From a checkpoint of a small mixture-of-experts model trained on Wikipedia.
Size: 12 layers, vocabulary 8192, 28.1M parameters.
Experts: 32 SwiGLU neurons an expert, 8 picks a token, a sigmoid router.
Training: a variant of Adam for the experts, 899M tokens, 6862 steps.
Below are experts of layer 2 (counted from 0) of a mixture-of-experts language model. Rows are named router (the router's row for the expert), down (a neuron's output weights, with its number) and show model dimensions 0-191. Each number is 128 + 32 x the weight over its row's rms, rounded and kept within 0 to 255.
After each expert's rows: a language model's description of what the expert responds to. This comes from a sample of Wikipedia text that the model never trained on.

# expert 61
router [134 131 163 164 145 122 110 125 138 153 138 125 176 151 165 142  89  96 136 139  91 128 100 104 166  98  91 127 131 101 130  70 129  62  91 129 118 137  97 126  92 130 138  91 141 130 183 180 105 134 183 154 123 204 174 105 156 104 103 136 124 153 165 111 110 157  90 212 136 167 131 175 116 141 156  79 132 125 138 104 135 113 122 100 132  89 111 173  68  65 185 193 110 146  80 123 149  97 174 199 182 138 115 137  91  83 194  86 140 108 124 167 161 109 100 104  95 143 145 133 162 139 151 136 106 109 153 175  98 156 121 149 164 154  89 158 127 121 155  77  83  17 100  69 137  98 141 173 161 135 146 153 135 141 157 102 115 127 154 168 110  80 127 103 116 155 173  99 180 102  94 113 148 147  87 129 150  94 126 153 143  97 165 197 107 156  87 136  78 136 152 119]
down0 [146  92 130  63 159 101 133  74 138  88 143  94 119 131  71 119 114 126 106 140 140 126 192 152 149  86 114  92  89 160 107 147  94 156 123 137  83 150 114  80 114  71  59  70 157 134 153 110  89 130 142 166 142 136 134 127 126 106 125 110 166 140 114 118  71 133 191  82 121 140  67 140 130  50 173 122 141 100  96 188 184 142 143 162 118 114 131 147  94 130 113 149 123  68  97 125 125 154 154 115 113  70 143 107 113 144 133 110 171 126 112 140 113  94 150 101 156 125 123 130  92 210 149 124 172  93  97 147 111 171 149  87 177 101  90 158 208 125 104 162  66  88  65 122 182 117  82 173  74 108 141  91  92 111 102 122  76 145 141 110 140 152 154 191 104 171 143 152 105 120 150 180 109 173 123 110  81 171 136 159 153 120 149  95 150 146 177 113  60 140 123 111]
Country and nationality words like Italy, India, China, Spanish, Japan, and endings of foreign surnames or place names such as -ius, -ina.

# expert 14
router [113 132 114  77 129 105 117 144 157 186 105  73  97 133  90 149 114 166 121 127 177 148  65 140 111 144 112  77  85 116  93 144  67 148 157 155 107 116 149 101 175 155 111  97 198  82 115 105 111  89 134 223 136 106 161 137 116 132 138 123 162  61 162  98 140 122 124 137 111 166 103 109 118 110 176  83  96 164 134 137  84 128 103 132 154 112 104 137 103 155 102 176  46 121 125 165 107  86 176 152 128  86 168 170 102  79 108 112 174 199 115 202 101 164 103 143 105  68 114  62 154 149 100  34 115  95 117 103 174 131 109 172 193 116 112 111 100  98 133 113  80 120 114 112 111 155 158  82 138 132 156 188 108 112 149 136 132 159 169 118 119 120 134 148 128 151 115 131  90 117  71 193 148 166 107 133 144 163  90 160 129 168 133 159 116 168 115 136 125 110 131 102]
down0 [ 78  94 154  69 117  65 112  77 138 132 129  99 135 130 132 134 124 186 203  95 127 113  98 150 149 128  93 118  77 135 184 155 148 170 166 117 136 133 131 136 127  90 131 170  80  99 154  94 164 128 169 103 101 145 172 148 101 100 115 145  96 218 120 180 131 181 119 162 153 144  95 175 118 157 144  81 153 115 140 125 156 115  93 102  62 125 131 168 149 158 176 149 128 159 118 163 171 121 161 114 158 140 150 157  79 127 139 150 153 141 123 146 155 203 165  71 103  58 129 147  79  68 116 146 143 148 129  73 130 101 189 123 118 124 108 141 149 185 109 111  69 121 105 124 149 228 114 108 136 108  97 133 161 119 113 113 156 152 110 142 110 178 134  91 143 162 100 101  95 130 163  70  98 136 179 138 157 138 125 150 137  85 102 204 127 150  72 143 129 127 183 151]
Capitalized or short syllable pieces beginning foreign names and words, like Le in Leafs, la in Guadalajara, Abdullah, Sasha.

# expert 41
router [ 93 249 135 143 137 137 144 144 133 128 126  64 159 158 139 154 151 139 105 162 180 158  79 144 158 164  96 112 141  95  54 107 126 159 122 167 131 136 161 209 133 185 140 114 125 121 138 170 125 149 110 144 118 171 162 125  94  73  99 154 162  97 181 134 146 154 146 170 129 129  90 186  91 126 102  99  83 120 182 128  96 150  75 173 167 183 105 137 103 149 112 153  96 102 166 140 149 137 131 205 140 114 106 185 142  90 179 130 142 205 182 149 155 166 103 122 157 146 143 131 153 173 132 137 131 102 135  86 133 116  73 119 109 115 105 184 154 165 166  72  81  73 126 106 150 114 104 123 158 133 150 162 147  96 147  93 153 147 138 132 102  42 134 127 170 114 137 165  89 176 125 143  94 124  77 127 131 166 157 146 113 142 156 178 145 164 113 133 119 138 122  93]
down0 [135 121 106  73 161 180 122 104 125  72 145 122 122 159 116 136 149 126  89 109  84 142 146  81 113  89 126  98  91 140 119 139 104 151  95 138 101  77 129 119  45 134 126 110 122 151 174 134 147 156 136 117  59 133 101 118 112 111 170 140 131  83 139 121  79 146 210 124 208  81 119 136 109 161 128 180 145 155 105 113 119 144  93 155 144  91 145 126 105 135 100  90 105 170 199 140 159 120 135 125 128  96  98 193  57 139 157 155 131  77 143  99 136 163 187  97 186  98  75  58  77 107 151 110 118 138 148 130 180 107 118 188 121 171 152 154 154 136 116 178 192 128 142 140 154 157 174 107 141  79 150 183 119 149 106 134 158 108 146  86  69  85 152 172 147  99  63 170 105 144 143 139 161 144 143 106  97 117 158 125 101 172  88  65 104 105 150 133 165 155  78 125]
Prepositions and articles starting a phrase after a verb or noun: in, on, at, from, into, the, The, This.

# expert 46
router [113 147 132 155 109 147 117  57 150 120 164 144 183 142 121 167  71 152 140 147 121 110 132 130 135 122  85 116 127  78 128  86 141 100  85 138  73 171 126  96 118  96 130 143 149 138 147 112 182 132 175 150 143 174 125  70 144  83  81 111 132 113 165 101 116 142 122 160 155 151 109 169 119 138 100 102 149 168 160 129 114 179 128 137 157 155 127 156 136  97 136 222 103 125  72 164 168 135 183 163 147 144 138 176  89  54 174  81 110 140 129 166 166 183 125 135 114 153  96 153 150 155  86 139 102 137 192 170  92 146  87 143 150 102 134 184 127 141 124  84  71  22 134 114 126 136 129 151 140 181 122 154 156 122 173 132 129 146 155 205 108  59 166 103 126 152 170 130 131 130 115 118 106 144 116  95 119  57 160 104 145  82 124 181  90 102  91 138  60 108  98  92]
down0 [ 75 183 118 150  65 142 127 100 166 114  86 147 216 156 137  96 207  89 132 122 108 169 119 166 128 123 146  94 144  91 169 103 164 139 146  67 116 134 228 143 191 129 114 200  66 120  91  85 108 126 117 107 106 190 123 188 139 157 132 100 147 172 161 160 118 160 138 119 160 131 116 135 112 114  99 199 103 149 140 129 127  94  84 179 111 156 142  94 178  74 154 131 126 140 111 107 144 148  73 101 107 121 116 153 132 159 165  72 120 150 158 117 148 128  82 102 128 130 116 139 165 107 163 115  95 115  89 109 103 136 132 152 124 134 195 127 145  83  79 164 204 141 123  70 138  99 112 111 161 141 140 131 138 170 170 169 159 133 136 168 180  64 142 153 159 120 139 134 154 113 144  90 106  64 129 122 159  69 135  94 114 144 136 144 125 120 172 148  99 127 121  81]
Middle and end fragments of names and words like daughters, infidel, recurring, plus blank table cells and trailing periods in taxonomy entries.

# expert 18
router [129 131 101 125 231 168 133 122 122 152 152 102 167 153  76 108 132 115 122 135 140 141  90 151  89  81 128  44 134 105  71 156  98 171 171 159 133 131 149 115 174 163  40 140 122 118 112 121 140 140 164 217 125 125 150 102  75 109  61 144 107  48 160 152  89 147 121 105 112 161 156 132  95 100 122  74  62 146 154 177 130 107 103 150 160 142 121 132 144  99  94 159  99 119 143 114 150  97 152 186 108  89 116 136 141 124 147 132 139 198 144 146 143 180 106  93 167 131 110  77 159 156  40 109 133  83 127  87 177 135 119 179 148 112 105 144 141 134 154  81 136  84 125 108 155 143 141  71 124 159 147 151 128  83 136  87 113  94 167 101 149 104 121 107 113 169 139 162  58 142 104 202 105 147  81 156 118 168 100 123 133 171 103 137 100 117 106 141 141 125 116 123]
down0 [103  20 161 122 112 112 151  93 132  97  96 104 110 154 105 118 113 123 132  95 123  88 123 119 120 129  98 175  77 112 149 150 147 119  94 143 143 145  97 142 155 173 116  90 137 154  86 138 117 169 113 152  88 130 183 135  62 126 123 151 116 129 138 148 125 102 153 172 136 125 170  83 151 123  67 154 170 113 103 111 185  67 100  83 102 119 119 153 182 147  87 144 107 165  88  65 152 179 112  91 136 139 172 120  59 141 100 113 141 154 152 113 125 179 169 145 107 129 145 138  38 103 144 151 179 119  54 171 127 193 118 162 139  49 116 142  99 185 110 127 133  91 162 208 134 147  88 118 149 152  76 137 122 150 178  97 136 163 105  99 140 132 128 105 158 149 128 136 164  65 112  68 131 120 107  97  84 169 152 134 142 121 146  75 120  99  95  94 154 145 123  76]
Opening pieces of split words and names, such as su-pp-lies, Ref-uel-ling, Sp-a and Kh-alil, often in lists.

# expert 55
router [148 141 132 180 174 127 142 122 165 132 154 130 167 119 135 175 167 163 121 166 125 104  71 123 146 132  71  91 151  75 125 102 189 125 112 143 139 139 152 141  92 121 104 124 137 111 211 133 151 135 153 175 125 168 176 139 126 119  99  73 143 105 196 115  99 173  85 174 124 186 126 147 124 149 155  89 130 154 134 117 114 103 117 119 111 128 107 128  92 102 138 189  71 185 120 115 139 125 200 151 125  65 137 160  94  84 179 101 109 161 115 158 186 177  58  92 155 113 105 139 172 196 138 132 130 121 153 146 184 147 133 164  94  78 153 188 152  96 157 110 127  84  72 129 144  84 189 114 125 168 129 133 106 125 172  97 205  95 106 172 128 103 205 108 109 154 165 156 125 152  93  95 108 145 123 105 105 165 138  95 114 142 168 161 119 131  96 142 101 157 144 178]
down0 [100 133 154 124 114 120  56 155 126 169 106 159 224 156 178 174 117  66 138 140 164 211 104 119 177 137 150 180 138 146 141 129 129  85 131  92 133 138 105 150 117 164 146 112  72 147  90 132 147 139  97  90 146 176 111 125 117  75 133  84  95 182 155  68  90  85 133 111  86 139 182 109 163 132 192 138 112 152 115 165  94 159  67 177  96 142 135  73 181 144 122 160 112 167 117 141 126 177 167 146 142 102  69 161 130 131 119  97 126 135 145 170  88 144  95 145 107 174 139  76 188 140  89 177  99 126 178 107 112 177 125 115 176  90 130 119 157 134 112 114 169 115 179 136 152 120 121 105  99 123  72 126 116 134 134 131 176 120  73 171  78  41 105 124 157 130 174 112 166 164 143 141  88 130  95  89 115 134 127 118 120 122 173 117 168 126 138 126 107  95  97 143]
Final pieces of words and names like infamo-us, Hon-our-s, Pavili-on, Lithuania-ns, often before a table pipe or bracket.

# expert 58
router [157 178 123 134 101 140 141 105 143 117 130  65 181 130 132 146 121 126 153 156 153 149  81 103 158 104  84 120 120 111 137 112  77 120 103 157 117 116 211  91  88 123 107 112 156  83 163 101 134 149 118 161 143 170 185 168 159  75 135  85  83 100 192 127 137 165 125 149 143 171 112 179  83  92 132 112 139 152 160  81 140 135  87 152 152 164 134 131 110 110 138 176 150 171 143 120 155 149 185 155 111  97 117 129 113 114 159 194 117 134 151 159  73 203  71  91  90 147 120 116 184 100 145 113 158 122  86 101 141 148 132 141 141  92 157 168 111 153 138  58 102  86 121  95 124  76  69  98 177 165 126 154  97 103 176 127  73 119 161 148  96  53 159 133 131 147 136 131 119 146 136 160 145 122  91 172 117 124 170 121 131 105 231 188 127 195  93 111 108 173 133 134]
down0 [195  75  98  74 131 138 121  51 170 180 134 161 134 170  78 106 118 101  95 166 132 134 131 102 182 138 146 136  99  72 123  95 138 133 174 138 109 105  92 104 124 150 106 196 155 114 147 130 161 154 102  58 174 143 122 143 157 113 113 170 158 130 166 128 137 153 106 159 130 104  96  67 161 126 124 219 175 129 154 135 207 140 124  35 136 108 141  63 103 125 138 148 128 148 169  99 145 140 137 159 129 202 103 147 169 122 101 133 151 185 156 105 183  43 140 148 166 181 103 106  95 122 144 137 127 138 148 150 101  86  88 101 147 104 146 154 164  67  97 154  61 118 100 143 101 166  69 133 127 120 144  98 103  80 159 171 106 164 152 175 127 111 114 133 113 105 166 105 136 126 179 159 125 111 124 139 126 138 105 134 125 128 148 104 138 121 117 158 114  73  94 108]
Prepositions in, to, from, on, at after verbs like located or born, and -ing/-ism endings, e.g. "from 520 to 720 m".

# expert 50
router [100 216 174 140 118 125 103 114 149  99 101 110 184 168 116 135 137 154 149 177 159 173  77 149 145 104 136 158 159 109 122 122 111 159 101 154 149 135 154 144 136 111 117 139 140  94 135  91 174  99 141 147 170 155 171 148 123 113  94 151 141 159 171 145 131 147 127 170 137 165 139 152 153 129 198 103 134 158 165 109 103 128 126 138 145 164 157 101 113  98 149 165 104 173 177 173 154 175 172 126 140 131  88 163 140 105 163 124  85 198 163 148 181 163 120 101 101 135 166  94 160 114 128 137 151 118 122  79 118 151 108 152 138  82 137 192 158 204 153 121   0  88 108 142 160 127 114 151 189 154  83 152 131 133 174 117 120 105 135 164 128   0 140 133 126 109 145 150 100 141 100 159  96 129 141 120 157 124 155 102  90 134 149 164 131 135 114 153  95 158  91 101]
down0 [129 111 107 111 106 126  74 152 100 111 154 167 186 129 137 145 135 113  85 136  61 133 186 131 109 108 137  89 117  74 137 110  94  87 143 159 144 131 130 168 123 102 102 124 115 146 149  92 111 117 111  72 140 123 106 110 161 134 104 130  89 120 137 132 154 127 105 151 112 155 163 150 141 114 115 144 145 156 172 148  74  66  52  98  37 108 133 156 159  92 129 205  90 161 123 118 147 168 125 127 156  64 116 160  92 139 143 191  86 108 145 115 121 110 102 123 140  96 167 176  50 133 125 162  43 174 188 172 200 129 128 114 169 129 138  89 124 146 155 135 108  62 100  95 145 125  99 116 146 153 132 121 120 106 115 145 154 111  84 119 168 106 119  91 115 137  86 181  93 146 213 203  85  90 118 112  91 120  57 145  83 114 121  72 124 140 132 135 107 108 121 173]
Prepositions and to right after verbs in narrative, like arrived on, turns the gun on, in 1898, to replace.